Below are experts of layer 10 (counted from 0) of a mixture-of-experts language model. Rows are named router (the router's row for the expert), gate (a neuron's input weights, with its number), up (a neuron's input weights, with its number) and show model dimensions 64-127. Each number is 128 + 24 x the weight over its row's rms, rounded and kept within 0 to 255. Numbers have three digits each.
Before each expert's rows: a language model's description of what the expert responds to. This comes from a sample of Wikipedia text that the model never trained on.

# expert 46
It responds to: Opening letters of capitalized names and words (Th, St, Sk, Poll, Apoll), and the parenthesis before certification bodies like (BPI), (FIMI).
router:061110118109141161111117153159114148133158073168149144129167121147089183063127131135119144098162135147143119111112130117118158176110144114128106141123130131084133095114125103103154162127139150
gate0:177147129178175121109115120121122138116116102140141131161159145118086120113108161135091139130107110147132155143141144131084121160122129131165120146141118155082121126100097104106104131070179142
up0:130116144149154105147122076134146132123147115129178160129166144115058138127085154133072120134102120118170122152116139133110100126165169119172094162148126135056114106112114156135141118112179153
gate1:103099114118119171150078101130126117126148156139160108091085151120108137102136113090129105119134137182147135137099093174156077138152094137108144112158142146088109106142138155187132090067115113
up1:091110124125084173132112129133112115137135138134100076112164110146142142136102124120105108115113147175092147138117093135136102147142102152113159132149143200078127086133136139151144146082150097
gate2:131136144145128158111165150162119147137120133136130154144144081130146185139127130126130127092107178117131152126118133073105124140105136106148109113119091139075141165143116108159121133131093124
up2:090112116110148192095172162205109115102096133134145115139159110146135180149135115149099120111126153114147157108101076092073112153155105084142095122071157153119135172148136090127149110137072131
gate3:125096145148110158102099132124140139122148165100168157126101153065108120109115111147138096130114129136154154128073110142150124158133111150126158115112112135096131101139113160149108151134110147
up3:133095141136114166102090133105154141119152154107147159130102156062110131085117119137152110132113139133140156142091128149138140141151110147114147125104129146088117103129121156133122145139108165
gate4:075147140165199114167145091139141128141104156083137095109139090083130139098142102145088129136149128105146147134136130146172119144123174121151143120116138129090122114132138109097151153068126114
up4:112148142165196160154143129173134150155121138123127108099131082081109136070123106156127128109130120122132146134123125120158105165093162127146119140111135149095141134104100135117133137092105135
gate5:147142115113118127143105114113141147123113074162116113143159173149099139133118166124113126113124140131113111108150121152179158093138168122090104114091100176133115095128139097122163115118163105
up5:117160155096106157139129126139128143121120091134110126143156120125117145143117177114100154115137140148113167097134104128190115105119176138111102116068082178117132066145124076109131114117143087
gate6:158091116152099132083149158139088150107116146143088147152082104094106152096131116152136130091122141100094133155122095101089095111123114160097168108156170132145127146115087129114142129139159137
up6:140094117106137148078152138178115132136110111120144146136120101098088176122138159117120109094134140108110120115119096123077084140153139145138126110140162123141136139088143128116130114137167153

# expert 57
It responds to: Pipes and words in table header rows and section headings, such as Season, Pts, Population, Candidate, and decade pieces like 196.
router:149094124091105143101099105130114158125107109121136130100161121127093145073143120180134131141149130131119102135095137148132124132115109108117121111087099105089096085134168098093161135145135151
gate0:147131146141137061112104171105142144163133096117146124139165105138104108135094141157127142130110114112139123127117135115132082118100127110151113138152152152137103117179127098176139138126148111
up0:156115157116119121115101158098135157153121096138125189141156109132102129125125128132153133138102111112146116149109121125112116149079142108140107150113164130127103116163117095154104134142107101
gate1:152113113127134199132117139101122114130130121163144120124184122125105148098119098143113140108136123183133126147102129146121142158116137096108130125146134138075145120112074132192150088128131120
up1:157141135148139187129152123092135133138127146131135139147134128150102125134160110135086137101138134191111113129117092132118145151120128137107127124131128127073115129095063129145149078141119138
gate2:099124102143117122141110122122144117172112108157131182115105131095113138107120086113136163063089115125109112121108193105116163143116118123105147133157102118091171169122142124116086108163092156
up2:114089111134163144129105095124122098160120108143148180128111139116120190100112115121125162115096137135129141121147146105131153131137110134123146132127074117139161203166119076129109135131104162
gate3:099089103137112157185118111167163144132132145143128138119082163098091092153177126122093120117119149125120108169132138156100110123132104069145134110086150119140128125168126138122118139126176098
up3:151089136096095116161132139122171170128123120131146095100121147118104118122154138123109165141114095145099116123108124130128124116138067110131140126106158138129135085142147129111121102129116122
gate4:122128098092143071184153075109113132126108132116134120096159132081124157116093144133150134119102066114172123109109169137149179136133083156109136111116135130156124121136162109111121143154090105
up4:131139117084143102141106140110123136141119144127135119070181120081104127097119142128141124141140086100152122099104147127128158154115071126145134106148128108145105131114141140112124130147098154
gate5:133115174144129133123118160137104109135131180155083115125143124141115184110172154145119122119088115128117109165131097144144079132115174110162111132135128126151103094150161142120139116105124102
up5:120150132119093141076132156077120117118112153120116117128122132135128139133154128138101115113104159130110116146141105132151083126127096116148117152148127133116136129142163150142128105135106125
gate6:150171127121110125147081106136146147142102191177116088131129138155099114074157106131136104168126132133169128186139135091175134113108096129155126133133120109105086159124102157184131131124145165
up6:141150133118092125203099110133137139142125140156126098127146114154108111109111104141174114128145159115178118192154162144140135117147123116143134130128097093107084145158123133208120130115134120

# expert 30
It responds to: Middle pieces of South Asian, Japanese, African and other non-European names, such as Raj-nik-anth, Yoshi-har-u, Ven-k-atavadhani.
router:128098114114128152159123132101085135102155126156174162122161122138115193067119144124145130152164115148166116121058130163097108175123113119083089151134162112129106151175132113122141156122114131
gate0:097108128115129140124139074125094110123094126131153146135116142098085119113120117127119139102176106154181108131090141124131096118135133097127101113125139128128140130148133116181106154123103116
up0:137074168128131184124115064152115099140124131131182160148105126119108138098116095138079116111143116143155144114097107132081075135136119097130105119139134110097103138146112143144089126112116100
gate1:115126120073146139126117111133127086153169131101170143122136130107135113098139103136136119132161116160170133128121136138147102112178146147127131104129122197058114152138149104106187164108120162
up1:139137164095113152151127083140129090166151113122144124129127127116150171097127104139088117090156107176159167123124146164142075140165152168128121161141154156087131174142146125095139153139105136
gate2:132064113138144155094145096122133112130121143121174103097140142111130172070166162118146141103100130117165140120150115182118139130153127127125196121133169162093118148097141119179124134118068110
up2:141118144129087143133108130110115130149135178108135116122124143147160172095136150149124135118124155099115105101153138159095128171133163118122182161113146151075074160131126123127108126143114120
gate3:146136114110096131160101145096074133117141113137116089105162081086163150093130149111136140141132119176149111178139145114120118138134106131097161133134137094143134108148113131137133146148106173
up3:125118113106146130142082135102075094105162086148107107070166116115147149131118155112151155161134129146151151156139094147121115155127102123114179106152144114097135105120132118164140099150141161
gate4:126112098187146115149140126136146165114139175139141154127128102159139159093133176115108116157120132171104135168164124160131072136127111139115150065151135120153151189159111142126100132113109101
up4:166103128167145155163138114155122172115165133132167138120132102146150170109119110140116135129137147166122182148133118160085096139107102097101113115138120089135124131126119127112138168119110065
gate5:133151129165142162134158134138127112128115145121131186160171120129099136138146156166139136151160093124149119136129126115141113141148121119130156113111134069148153146171132139078115132145202156
up5:147137117184144117136133151127126159141113142133125109150154092126086125132123191152148109127173102091132133123106110089130121116105111151114147129137118085134138146154168136107080117119161146
gate6:154113142101131114135155143117101116143175137118122097117135127141147147127110161183124130125119122103083046120142137085122122138117111107141114121112112105128122108145140136138111143131130082
up6:159137167144077124126122165120103104118148113109134141126134114152147157139127111192113119127130140108122090095096153099115162136104133105163093143112116094091137120154107138146080150133138077

# expert 58
It responds to: Plural noun endings and plural people words (seekers, pilots, initiatives, members, players) plus the pronouns they and you, often as subjects.
router:087113083139075148096124130131141102118114104130158139157135134103106126117126159134134180145171134159166111113120118163139135148160152090075093161100146133099114101134143129117155111090162100
gate0:085117103103134137128148130107123143130069100091130103157097136130116151155106114104177158155173185153146139156124135157109120135152092126145171137102120126105149133095085122114152158089142122
up0:143126097149126164114099157137140129188096106132107135169155132103088145126095130117135112158138128147139159110118076149119116091157089093117150105131154079088056145095092128117117141118141167
gate1:131151162154096161148115112112173130089099109142111114136135077097136128105111144125121092114136130171124129105146132096177165097123126171135149139127105123172150151111116152133139144128102123
up1:136158153160104161145120105128172138091100120121107112139107070124115101109101136135132089109147109182111114098181116103190158108126119178168161128145100121141146169142102147182145148096093113
gate2:118120117160110167151095125116145108107118146173135119126135167101135124118148113115127101149129129136119130101134096172116132107122133097100145112144151144120099112134137143155122086123137097
up2:102139086113118120132123155134131146102074162126114120172087151139154133133179094080169132117130164099136109127116147185139124142133107121095150139126138158144165098100147155120128095133123094
gate3:096168093121076147089107113197132113097107140113124112080094149128151101148132120137131140082128132107135124134118129124103128120117144149126124155138120140203118094138173100107150153186127106
up3:116158092143102153085089141149125106147123124094121146161132100115112133120109093107096133131132127142120145098135096140081123131114110115096155101157116110132088133138172125130154125136107108
gate4:097124128127126128166090142153149126117100122168167143148147101113144142135123142182141133104135104121126142118150101156136138112167141123128104119159147126092132105123115101143172168114143144
up4:084144084137111138154127109131126156123070067108137117129143098119122103128143132146169116121135137177131124087138098165145127156171120197139162110110150159116106108145079080159174160117093114
gate5:113152112120112094162150173090183131136116117124095109093124140099150104139134172093134168121139103152160144129139146104172120136149134131194144127126071163160153150141105106162103114133132134
up5:135134103117151100167131157125156147121142127155108129099130130084113131142139176097134139090112089137162151120101153100144167163097142105169140108115062140160149167134137092106098160128122106
gate6:118146110151099134120156180127139148109112111132109137171189142126115144122115107107105169164131126116147124099119107153126126112134093130143156104173143122129112123147141117185159130142138173
up6:153122145129093150100143131110115149115115116147107129167125122078120122105185130098127143118142160151114130114169119133121104130138089130131177079135111126138129127145086111128117140125106146

# expert 38
It responds to: Suffix endings and content nouns ending a word, e.g. -ation, -ed, income, housing, Township, especially in census and civic text.
router:120104128113111156122125143126091127100140120139195147141119165121144116117148142144149174180143112149156095155121134161142102156151144080130094179100152118090180093122148149137124124093134127
gate0:138085094110122161158167152090122134092137078164174092124106136110156123107130114177188115144147142122166177116142121139161121106119132121147094156127154125120088150121084113118151087091163135
up0:112108114150122193152147116118118106125173124132172118146109129105143144114169101163130106101134120117138158118158069131156098092133126125169123163128145127127101147104073125125086097106184166
gate1:110148125156091133120115115097110089148116151148162128124127131141118162114124145131127136139127144142164119115162109103124109093134092135144083159116117168165112116113108127109134150139128080
up1:089139106140094132111116116096093110170119146166148137135090118122150159142150148169140143116137176145147133109129104139123092105135082140126077164133118159156103108116124164103098139135118108
gate2:141133147122152145132134134067151124095158145130169161113133093088124103129174134111133154152084102133133115132118136115157129138168117120177110137130142158136171135146103168129063112131103137
up2:120124158141143144113147139098170125103126146086153103121125142130127112135141141114144193155119138158155104116106134109123110153115161167172132149103138156151155133151119130143065124117108155
gate3:141105130119105173163089118107142142082107180102135119154138122152153132149155170145105117114141127103171109152170120137126123162150115126114148139120122157134111184128122143109112133128139092
up3:114134169107121167170116148102134106126088168086138095130142113128165104168132150135152138122116088100157124138152125094097091211168136137121130102134116130141147143109117116104121150148104095
gate4:147084120111119152133169114116133140128101141111135149141119138154165118129142159141122125121088113131138142180113139114078141123108164103154155141140149109104122174128105108112129117119108160
up4:144130117084146101131147097158105149145098149122117164093102144180119132127148146144115153125112098102143145127135147129113125113124187118106164148104146123131110132128140098114126092153094183
gate5:084123114134116185101112109104100108155130174176176151144120105107092167139155132126095167134133129116126136155131090118163124109137147124133106150126110130112146136130112171143078126105136083
up5:120131112141082151099132138109122114158101158152135137132133117129078122145148127117105171116135129169128119148144086110165113114128160157130133117129131152136149134140110134139098134096144133
gate6:134131161136121112145161167130160127128119144149143112134130149120144143120127134141140165144141129114146140117170104139145150120162184124154112106147135134117135112108122133153148077147127147
up6:134144159126139134157129184118149112137147099149144145189147117081133153100157135145131149149134106097162127153158126174154156157162162125122109087164116128076127105109088124151140114147139127

# expert 63
It responds to: Line breaks and final periods or quotes ending list items, table rows and sentences before new lines or headings.
router:109112105100123128149116101136106124104154116159142121154165100110108101109093136142153172115120116104155122174130152168125146154122128074132100134107130135084181141131132135127127146103156127
gate0:164083125156110112157082154141122106141151168155136123144155194136135138069125135163160095101115144160124148144106138111127133120127119118125129109133137133175130147168141126125119162074147119
up0:105102163116157128139107165119131128153172183157167138145150178149103116104089144147156064104116115197141126122092113098144078129123130135125148069158141158148139115115135143155144117112121121
gate1:121155104175145111162147132124142157113149110126123145153171183091164098132096082131167166126106150115087144112147139108150134104129111112130118126111130161089139139133093117109125145115125157
up1:134129099175125128127094151143126159099153056139134162143133171071145156117140139159140148144118121125098139142128098123138123124130134128128103151123141135125114147149124102106102143106102130
gate2:138104172162167153148156140138159083124142103137110159091118134108121218148121122130083156135124116104117133127138118139107141109124129110103094107173145136120143141140095126112122133139113161
up2:144110149156152138131145160087150104104150092112123162101100121143117226129136117161084123159130128115138105156106123158101148114116128136082054134151126119119116131150113130156107135131108136
gate3:087141097153123118153130159123141106125100074159099093152122134147148137128107118108112165145092151171116144145175089129137144133131089111118161133128119146179132160142134111132111109119119145
up3:087132079170131129144141118099153140107085064113097107124141118120131134147129124106127160159098140162144147116164094133110158144130075144116154141117118148168123139143108145132132139108110120
gate4:112126125108110098107119123121105131086110144144219115156136151138104097106126111153109073164131103131160097126110177094162119111140110173141130119127120158098120125095137121101166119117114135
up4:100110148137107088140111135074139162099155161153170132146126147116137105103053086130134116155107131125115138125128142095114122118124079129114115120134144153079138144086123089120137140125126180
gate5:130136160120111150152135103134126158171128054109108096106146143127150153114128125130119100108127149165142123121159080126122139127105143106085118152110097108136158145128132098160144118148116117
up5:110090140110109142141105099125124159160131091118104139129149167127132162110126146142156124101125090164156109155124083170140179150128109147106094139136089084122133167135115105150106105151123123
gate6:110121118151135121151135109106150177093118114095137069157205105127128135121121119113110096141110131134132140136138124130085105137138172103090152136096124155116123144129123160111116166140143168
up6:106148137136112105134135122128162183119100111100121066131200105131151133172136140119088125133132149144131123129144125139089100152144164112097106145107116128098104134121146170103094124159139142

# expert 29
It responds to: Wiki heading markers such as ==, ===, ==== closing or opening section titles, plus mid-word suffix pieces like ic, ess, es.
router:128080136113114146092122137142143117125135097123109139162118108099107147137108205116164175150173085149151161161113130144155148139141144094121114141094130128102127114126171118128106135106129154
gate0:111141105128145140126146139097132108121173141150127107166128104113145121117115129098170122083144111138171157135120149096125088177156153104102106145169117159119107107121084165104138140123102142
up0:079109112122156138147128124111131120117163148141118120161111111110132112117122140104173102093107108123163149163114128109119093180142144103095112127186134145133127111099095175127153141139100122
gate1:128125112137137133119168158138129172124160093099087087133186109084138098128132130094121160139132131153129154122112149098134155127128104140135122137145078121157142116105153126124112148134140153
up1:131086142148158155150143169126138133087200109117115149123195134138157108132147123117120127154159114141145128114116174135155094151093126140152144108129094154125128068128155122166136134116174138
gate2:095134145148141124148126111113099093140108117155157163136123150155075174098175128138132090181139144130147136179107113120144201128110117139120113146109154141112112117121129135103134141142130126
up2:133146152163104097117145107077135117135117140151123155140108129125096134121131155095117101149146132153163147149099117099157142135126116159100131152129169124149124167124125142119116142135127153
gate3:143075099148167126140080054116115147109141119111135148126122108135124145120125117141145130139153123110110134127096107112180142117120140153110098087144142140102093157093126119132168076122131101
up3:136131109143148115127088076113143154147160108131102105146138111123152114147102134135110110076147137133086153119122139121160158110116109156088093121097122152097147110110108147120118107090126103
gate4:125136133156144144131128160113157125137120149124106176164072095149135111105104088156179134177159119130135136104140137170154130142144074123168104105141164137098108164131117101120082116089185139
up4:120147122156147135119115163106148133139132149137112173176073106125152092102082111141139133154148125130140144114148148165152128155162063142153099147117151137120138159147107111112073126068182134
gate5:106142087114086106063166163133117155134120149123099175172146141134112154120125172121107158078133124127118102136104137117156154127177107115111122150103104119124122142111118142118133119139116115
up5:103125103164108125075158142145161167142118144098114170131121134145098133117125191118103109104134139151111092137083154141184123123154106143136115135094101123131119139111118169146125106120110116
gate6:066134084113140142147076106096131120161110112095117141145122139079146127113132149135120155148146119144146167122135110125138184110141126119124101146091122144122127149147126118091132113115121155
up6:086106065129134120137089160089120171167128112125137114145112147083138103100102188129103158146137109125138152127124129134167153132139151137161110156085138116142174152149134146118123123107122155

# expert 36
It responds to: First pieces of a word, often capitalized name openings like Al, For, El, Mar, also lowercase starts like ro(okie), Tin(y).
router:124118120130120152142119107152097114091126078142176127103150093127110158094132148157107125163176173110147107121113168160118104148086117114160098148116064118111115105153134140103129159112147139
gate0:168158119100153142136085131150101140110123106114125089097105133115164100122082142105114098100127153128100089152134166086104114165134125140175147145135109123138112161140091107117106137128116139
up0:146165083068116142118117117179094148081112104107146089106146140106131088107064114101112121113139135131150114174104145104119145179155134124113158126154123110121160138123100132115118135118136122
gate1:170149135167117181122108124131116112162120131118128102127153133128141141166113122124107134173153119143096153107163136108134128142107104125168102160129106096166154131105086120153123133147151197
up1:158144125138142173109120141118090100161157115123127098115139152102131164117114144115104093138127117119113107124114135105134150130128095099151105137111159130152134135131118143141121135175112140
gate2:143135139113093149097118122167086107111122083144168118065167111096125082132149143129123121084134119153121121139120093141153112143077141084125132110112105132156119123098116126130138117147141108
up2:167126148130113171094101073172093091130112101133139113113143132120133082139127117111131134104094111178082114119152144106145102127077147095155090125103093162157097122092102067122122132170119140
gate3:129143126124162175089129112122097098126106148123116144119153080082105160125139111156110153110152153127134121122148168107149125159133154094134140138167134148141143094116137155078126148162136136
up3:136129109127119179070127097143079115113098140125131111108139069061138160120135121137124137157122144109120118124151147122148090152117104101105167124140135167154154126103123109140114164144153137
gate4:084174146139182161141103173139118121092113129092169149100129117112115120122145128159092118157126147144130133141118115090106120125112150106126124159082086154091126110144125126080107122093162141
up4:101158152144163149125118157165119130091095125098133090123146100131147125107129121130072103144107134099143165099121112083080098125077106112154155164116145173074116143138110076105135132149182151
gate5:146082140123127164137157162126134194115108128120127089119174122129140147132129130134130155167134113121087155119149107152144147146158136105153092147157171139118136112168125159155131093145104150
up5:150106136095077145104156137118133172097092136179131106149144128114147149116145150122169136181163110137084132117143106150138164167138120148140088151157206152095120133152121124125136103157143170
gate6:070107126106178135176152137160119149178182099158150143099118150123080151117097129150087126067142139119114111135130130114074091143138120131146091119125132135079144152138115140104140155090083156
up6:127136114129184111171156136146121132157135108181141112095120153122086145137097096171080093109169145161109099159121141092101081162119106129145080137142130135068136167109115118141111161088103127

# expert 1
It responds to: First token of place or personal names, such as compass words and prefixes like North, South, San, Fort, County, or initial capitals.
router:117112156103155157140059103123096118092166145135155149120147119130105114114140165136147113154116148133175121180112174154152142141101114115141109130092098111083127110146127145121119161075140124
gate0:116160144165105130177044113100117103117116180104105104127077143125113114143143154179148129164112140118163102175148159138161096127140153118106107163098098123153098097140134150119151104119100116
up0:145135161165093139146075122057104127102132167098107130125108143128083135126113151146122111143107121124125132129123155163146090104108120102120104138121097138124107087129134139098099140097128120
gate1:121145174095135089104112118145127154067144141129107135195155115105148109102097080159152104124133096121102096154155113164131129135087134124205109144135143125126111121109137175125102128111144124
up1:124136176148118108124098076124126127066156166139145160125140099104117104099118090124123111168139098122133120180121129185122071162138124119158138136113146132117080105145127173121109125095109109
gate2:132169138121116109158102103117136113148152181151167130150135119140104150100110133107134083111120146144119112134159137180163159114101158129155148091117131126125129135137123171093111101133148125
up2:096181166122101125138061114132117128137167180151157126137125111109121143102119159091120102130136157124125162158144117132146128119106141128159128130088119124144115124142100142130112082113107118
gate3:095154119100167142136109122125111175137134127123138122141135105130166123119144131097109151142114168126121094147150165127131154175098102115142109104100080162131140093116125125144110094112110143
up3:082109122121132147139083119131128175149115124091152093134129094120168119126169134113120157090117135119106095100125137104110148153105115126105114116089103150140148093080130096140139104114132131
gate4:112151148090168127104124072100166118104143148087163110113104118110152164117141123133091132121096125097101150138148114126162097130124137084135099153176119139114117179126110154100115150130145137
up4:139135151094143110122119084116149159115167159088117147135118097127153153087145118171083128110126099112106091156133132122135074133129151088128099123166116136090103136120129172091144166072127113
gate5:163160145165134174112100151105069104099135128192140100117140153099104075092119139122136117137128127064146142112083158123169109101158101112149163086109138132126139091125152090123142153152104117
up5:138120092148136139143131144125094113089112104153125052112144140122125105105136131116144115161125114076137158102145136119144110107160089146146172133118127112172131138139159101157182164115134143
gate6:126134133138134139125104141113094119110113130113155098124108134112124151140143132113142104108141143128152114157101097137137133123139111134102142126133149146140088187133124123101094190141113167
up6:138109105142129125146116183101096098139119120133136085131116101133127174108120115141118131111152137105144128114101124137122177186097111114095122099150138134142099168176130132117118148137111149

# expert 32
It responds to: Number pieces in tables and scores, like vote counts, percentages and goal stats, e.g. 17,374, 14.8, (25); some mid-word pieces of names.
router:103103140097137114161122162137110117096169118115135101107119155114095149093118118149124124167152132133139126120130158139116112147127142081159089091131095114117131106169144138120131144095114140
gate0:114152111090135091141126125113118173143129103145147090104097125156122106128124105118120098135123151102128137174135159129117125088102165131161157108158104109096113164157214135135106160127168096
up0:100150111100153094130148114154112149152120127130148084104121125153130118108122110106119104134161132099134133167078137100124150091106148134158153146120126108090130170144209138137131137144168108
gate1:144121138131120145153146141194130163163125133116111116086132135115113120162154120098188163100063123076104111093081113097127146092108098094134124169135113152156152091128128167148097135105125157
up1:140109150108123142144152159157117156133108127115135121089140107114102081141136142112187156129053126106114100142113131073157145117138125079129147183127109159113136118140138153118118162106131153
gate2:102121113134124134150119135120089150145125090144104097118114101129125106124116097180123118117154147150143108142169167127140128112118153132117107138116110153122120120152151111116134135144153129
up2:104117150151132124148135133109080137143103090132132068124133122123083117102089126143158132122144128130166125161176165146150105096104120120127112139140111150140108148109133119141137145120148116
gate3:087162126097122128108129087105123102119137145126152140155118114096107108128132139141096103131136109134139065130156107105146145143106178128121119117140156144110188106127129155123180103108155136
up3:105177132100128115127156107095128124135146140116134129149116132121111096116113123131098080132129117128136099112143131104122125171117164124131108111147163157130187115163142132144188127099131125
gate4:135115134155153183072154163114119149132112162137155073078145130137131165110133121084132138099155126116115153112097140141110171141128143143143116119114134105115111137159102115141133148119121126
up4:124140137134147171078137188112112144118108163124138131111139129170133155127159135121109127132118160081108159126126149152120175105161138129128113091126136133098108130144061095093130126119100134
gate5:189143151131139105092084127137100142140157102119148127103149119096174134101121128145149139133126138100096117147092125090113114086125115110161125120119108110139133127114182118126115134148153135
up5:188119155131137127131098136140139141141167124117138129102146127109188145081109131136127135116148144130082128090114124100134105085137136092157116126128088129149101117124159114134085115128158141
gate6:105106116170174150136107124137169131115108136157130191110125156114101126125153127114120141137147145131101140090127178137152139113130140113151135153134099162079111057107097121121096102146124134
up6:110123137146192147162131104114140081096115158162136180125119153135097141110144151131120129105117157127109133086119162168159121151133152145162102177109127160145137105117100125134117092126128136

# expert 43
It responds to: Opening or middle pieces of non-English names, mostly Central European or Slavic, like Z in Zürich, Poz-na-ń, Gu, Qu, plus table separator rows.
router:114109117105133118132139143089134131087137140112157152156181141114124162090135153148114141150138142146146119138103158167101161128137134127128085085106112067107102091184145115125114138100144059
gate0:102139118104102121105148147091123134100127134138143135169091105148133160122108126148107144112127148170147123100104173189141120163103101168192122143108143086125103157140117139132095126140160068
up0:079093097112112144126135164131155146125141151120147151210125102117182149123130136110110132130131154162121133120089142174154108160090092122167126120133148079144108148119140146123123180148166097
gate1:145123168122138091116129133138118148139143117099116153140151123132132175166144131123104096115128141116104098122123139126133140123151120147125117104103124157067128106145116107101106110117162110
up1:164100166155150130133141172072123136151129147142141157164117123114084153127137159129101098116132134109147141132129157147140089121172098135096120091145170129103125147161120116159131103092142090
gate2:118101122159133149095177133147151130116141160116159150144145127113113166090120126137105107096153100131139101140127136124109112114134150122155139091120133151078142125131102139148093137141131129
up2:131134142194121136080158114133159113149124139129140128151159142112117152099083131139098113103125127159102073125153133127112139125117150128131135108106118174094145136141108125104092161148162132
gate3:172149137107120093146112146129129146101106168090098153150159132183128194132101145126114128131105112149118138113097154153070120129121101135173084083135120095116102133145105124146118165128123106
up3:139162107129134086163115135120120131070133152101121132161130115133139181113133122139118131156106137150119138142083151135115160117161092102138095093093112128097150135126103075147131129136135103
gate4:118143104116158131125194137124172113160112106061158139126150189125135164074109130113159130152139114131140109121135132131148090148130095125120115121116133144126097132163118155109124137104073117
up4:095172090146122144110184142153147126143133141052181125151145173109138148065136128127145176145164115103139109146149133171123069157118139129107129137121158171132108144165127146108133099123088129
gate5:164161154084177142118130146140149166157093106130141123121138134160145159138121127174116143151147126136123132119170160112142140127124089122136141141166133117138117130100139176078142126147125105
up5:152143120095161165100114128134144146152113122107166147136154111170143146155166115161136170130169116150127122150160118132134148132140136112140139120155121108108123111088139190058131122164124119
gate6:100138140147106129166133135093108188130169125108148096159135092090171108143096119143119177160119096100111116131063135106067141137136118117164136144124115111139079104110167136153125113129086148
up6:103160148126071130174151175077115172145165112139135099161125137129161102136102111148136154124133122121134131113105152113080124127144121095123130168120119108138087127136124116147101085105091128

# expert 56
It responds to: Periods, closing quotes and line breaks ending sentences, table rows or sections, plus contrastive but, however, although.
router:079087107107146130165087116164105139106130108099125146152174141091094149092142180128120161113120123102157125153131176177131149129177133087114107130115138131110150125137144145098148150092131123
gate0:130164109114145145112153118140150158134131159122112117190143123106104127116110114161112132078119131140099106144183117104131135118136134136122129134183160128085132120111063116121114131072097144
up0:109124123097124135106170090126136157132103146127122122145125132086127133136129106138108102087140104156154126137185104087114144126095122142061148115186127138093135130092064120114169145106104133
gate1:111153110144155117156125141118145154119152175148112157164157156111152124155108130092124158172109146120102145118092116149142123109113172106149094128128154131106139147161099125097111165082144160
up1:094174115127142153124120150096124154102140156137137200120122190142156141153094145136149135182134134144133116121100112123146103135129173141139084157110129125126107123153094131126104155089129136
gate2:100120144115148100154160166137146151094147145149168129171153113090083112184125145070096133156136107118143089096148150133149136108120150141090138110146144137087142157106159157083137126124116118
up2:105105143105128129121109173135118206123134132135162167150140101097115120156152162097098142156175127117103065126113172131125132126157119196100138112131119133105121121109192134115113135129098103
gate3:106099156140133137134091151114125156127111129109098099126135108163118159128110152124118118092099116152150104171180146081101111097131158155110120145125110110098146119123130110163091131084145106
up3:126130153131129128175095124132140138104123147117099104143139103171094127136080133086129121074099132144122112152180124107106115098103154124087125136116139133069167134133131099162096147094150143
gate4:145068109149109162127159166145132172115137127129129115129175091135172141118120116104129154146146094132122135105104138155140131144087110153140127146103144109131127125122150087131112137143113128
up4:138110093163117137155127171161156179129140141134109114144193101104167120148117115087123154144126097110106166089111100153140126142095122130148140125095136116090145138131152106109123150126115138
gate5:091126121148135120143111110134123157169122150119097115152145101114097103149103144127124166121101112123095134119088138140130140171154117092142134146150110116129141152132167144104103127184124079
up5:094124123130110129115098114116125171182135145109121096133148104100099110154096137148127142137108123143111104136085146147123142167158119116134120127149089094127144129110163135116102095155116093
gate6:148133154080146125134149089097112102111117097126094134150119169123143139121138104101133101092106105122128102141148149122142071108136177116100140098162161115095173138097142120104129095107129170
up6:157105128098132111139151120086105140131129079134107154176097125114137123120141129115127114081114139120134098109141158153106091107146127127077125111145159119084163134083110125133146109111133146

# expert 60
It responds to: Single digits and small numbers in scores, years, percentages and counts, such as 1–0, 3×, 10.8%, two, three.
router:102072109090137138136127110116112136114142125121139142099135090125139119078156164164092123165129131105116127153124148139111145129123163082089106148129129104081126096122143102088121137107131122
gate0:154085126163131135157136115110132110146117165162125086121105141149125142135160127099105145119110191095142120152118088090106114099102150139132128097142107099140150113184147107185165124103122159
up0:127118078140135143137134121131120112147129142139109071119141132149120130116116117114105126103112182097168125128133099114096120120125126118147154085118104130152133101200166142166159158108119130
gate1:097154142134078114130113091124101144162080148074096100099122123107147142100110106125091148156086102105110159096137072100122135130145101168090155158113138113139126136170117130107125159068134136
up1:113132143141109103124122087115091149172117110099109129138102124102150146077104133136121148177082074110134142126099078117126141124151064157158133106123120085140138113138107144083120116063141147
gate2:136117132122118112075135156117064123117122151139134090138126093109160122099126130157129122185144123089107148150137154112118091063152145121165133133130147062107138153061105106115131152131150090
up2:144134107128104124058118145127094146138122173138144109112137115090170116082114102136138116169138106101095160132119111103124106103146138104136170137135156077125122147047123134071126181128157107
gate3:100120114120120140141163132088172139075081135113111083160126136107087102149118118091135123099157152118089107128124109147127138149126137121087137121140110171083146174158097144155139156132126126
up3:133132115099170142126194166076148136082116151115116085151140143127126096115084157107128159135180135104128111142111153130108119153127147134108142101126107171092158168170108156152119135130146130
gate4:103134113119148114157147072090133143130131136133103138116104110143163135127173155099112134101097131146121105099139108149103197153149115132089104139105128152106098155124137128096126151104135153
up4:117118128132132098133137099091126116117124133121120134107113117117138128120134151108132129110100138139118105084095103157145191154106110121081102128125128179110110157118164140108156114094154136
gate5:106097133110107146110073163155173134123121148118089156123126130148118131115189134124102123164141138092211128142147140115091131123141120162094159110131090130154109142137121128122100150112142092
up5:110084139100140155106087166135173105103135112149108141098110120141106134092164133126120130150149141057217118140147157126105114088135116140145122106136106101184111154139105137136134139113138143
gate6:113103157104119119110119116113124164140134157110110095103121121124147144188143122152108088124140126082100153137168138097137158120162086143098140100160171127123116156126100098131095159148100135
up6:100113132100111153132125135116142171130122131099127114084128122114138162168133113177114094152135106090137125129121129129100176091159108137096139116137149122125114152106108098144107144135112157